Weights of a small mixture-of-experts language model, trained from scratch on English Wikipedia.
Size: 8 layers, 17.2M parameters.
Experts: 8 experts in each of 8 layers, a sigmoid router, a shared expert of 192 neurons.
Training: 862M tokens, 6911 steps.
Below are experts of layer 5 (counted from 0) of a mixture-of-experts language model. Rows are named router (the router's row for the expert) and show model dimensions 160-239. Each number is 128 + 24 x the weight over its row's rms, rounded and kept within 0 to 255. Numbers have three digits each.
Before each expert's rows: "mostly gets" lists some tokens that are sent to it at least half of the time. This comes from a sample of Wikipedia text that the model never trained on.

# expert 6
mostly gets: " was", " is", " are", " were", ",", " but"
router:109099102142100136126098151120147147151147174134162108135135091115079133159125110104126139134107185176183117142132123124072152148150179101135147107113141104138153125098119156135133136139112109119133113144141162133110092116117150152144103123

# expert 4
mostly gets: " (", " ", "–", "/", "′", " $"
router:125129146092092137153142103111162140125090159129145100137171084131107095109153120100114106153158117109139110147132107148107136148151136175121075134119124123135155102112110110114168162148118133148150093173141121119155125136114191113133129159

# expert 5
mostly gets: " him", " released", " led", " began", " when", " died"
router:115156114108087164119080151127133192129130146098133081168143141126133153145158129098124166130151127152117066154195111094117159106168123167124126129114098141133155090100133106081126140138136137139137152171168097096148142095181126122116119128

# expert 1
mostly gets: " States", " County", " km", " York", " team", " government"
router:117125115115141106121117113118135119123182147117133113144152114124152082135118110159082105096153140120152089122127168089125105147145126136157118125112109110200153156122100108106104155161118163136085112062150109101132112109169156163097125116

# expert 2
mostly gets: " film", " this", " government", " life", "ative", "ical"
router:135186150133119126138107135110114163108086123108130126131130106129149150124136134128139130146171127130153103136109143157144130164147142127117165084093069154154171120089145131122100141164141098192140145099158101104152133102132153157105099132

# expert 0
mostly gets: " f", " F", "3", "1", "4", "F"
router:053134123133111146166123162135139185163144133146155090116118113130120157170119135111170129144159129124138107118125160113142134161112113125146109099102131149136105147133119121129122114108131093169124099121147129111110140100117165142143139138

# expert 3
mostly gets: " |\n", "\n", ".\n\n", ")\n", ".\n", "=="
router:135125176122124133147146133086124129147139156108092092163118101173116070152151102151123169144121117163102078133145120150144118139134123153141150116100084144156145069103123141114131155137146104153126131156115113113128096100160134125110126156

# expert 7
mostly gets: " the", " The", " a", " his", "The", " —;"
router:095119177123081137176140120131184139092109127131153088155089137170138104107180163083120183155081146113139150154140173147101174156178153129165117127102138158145149123123104148124123129149158141117107110108100126117123113104120138129137139173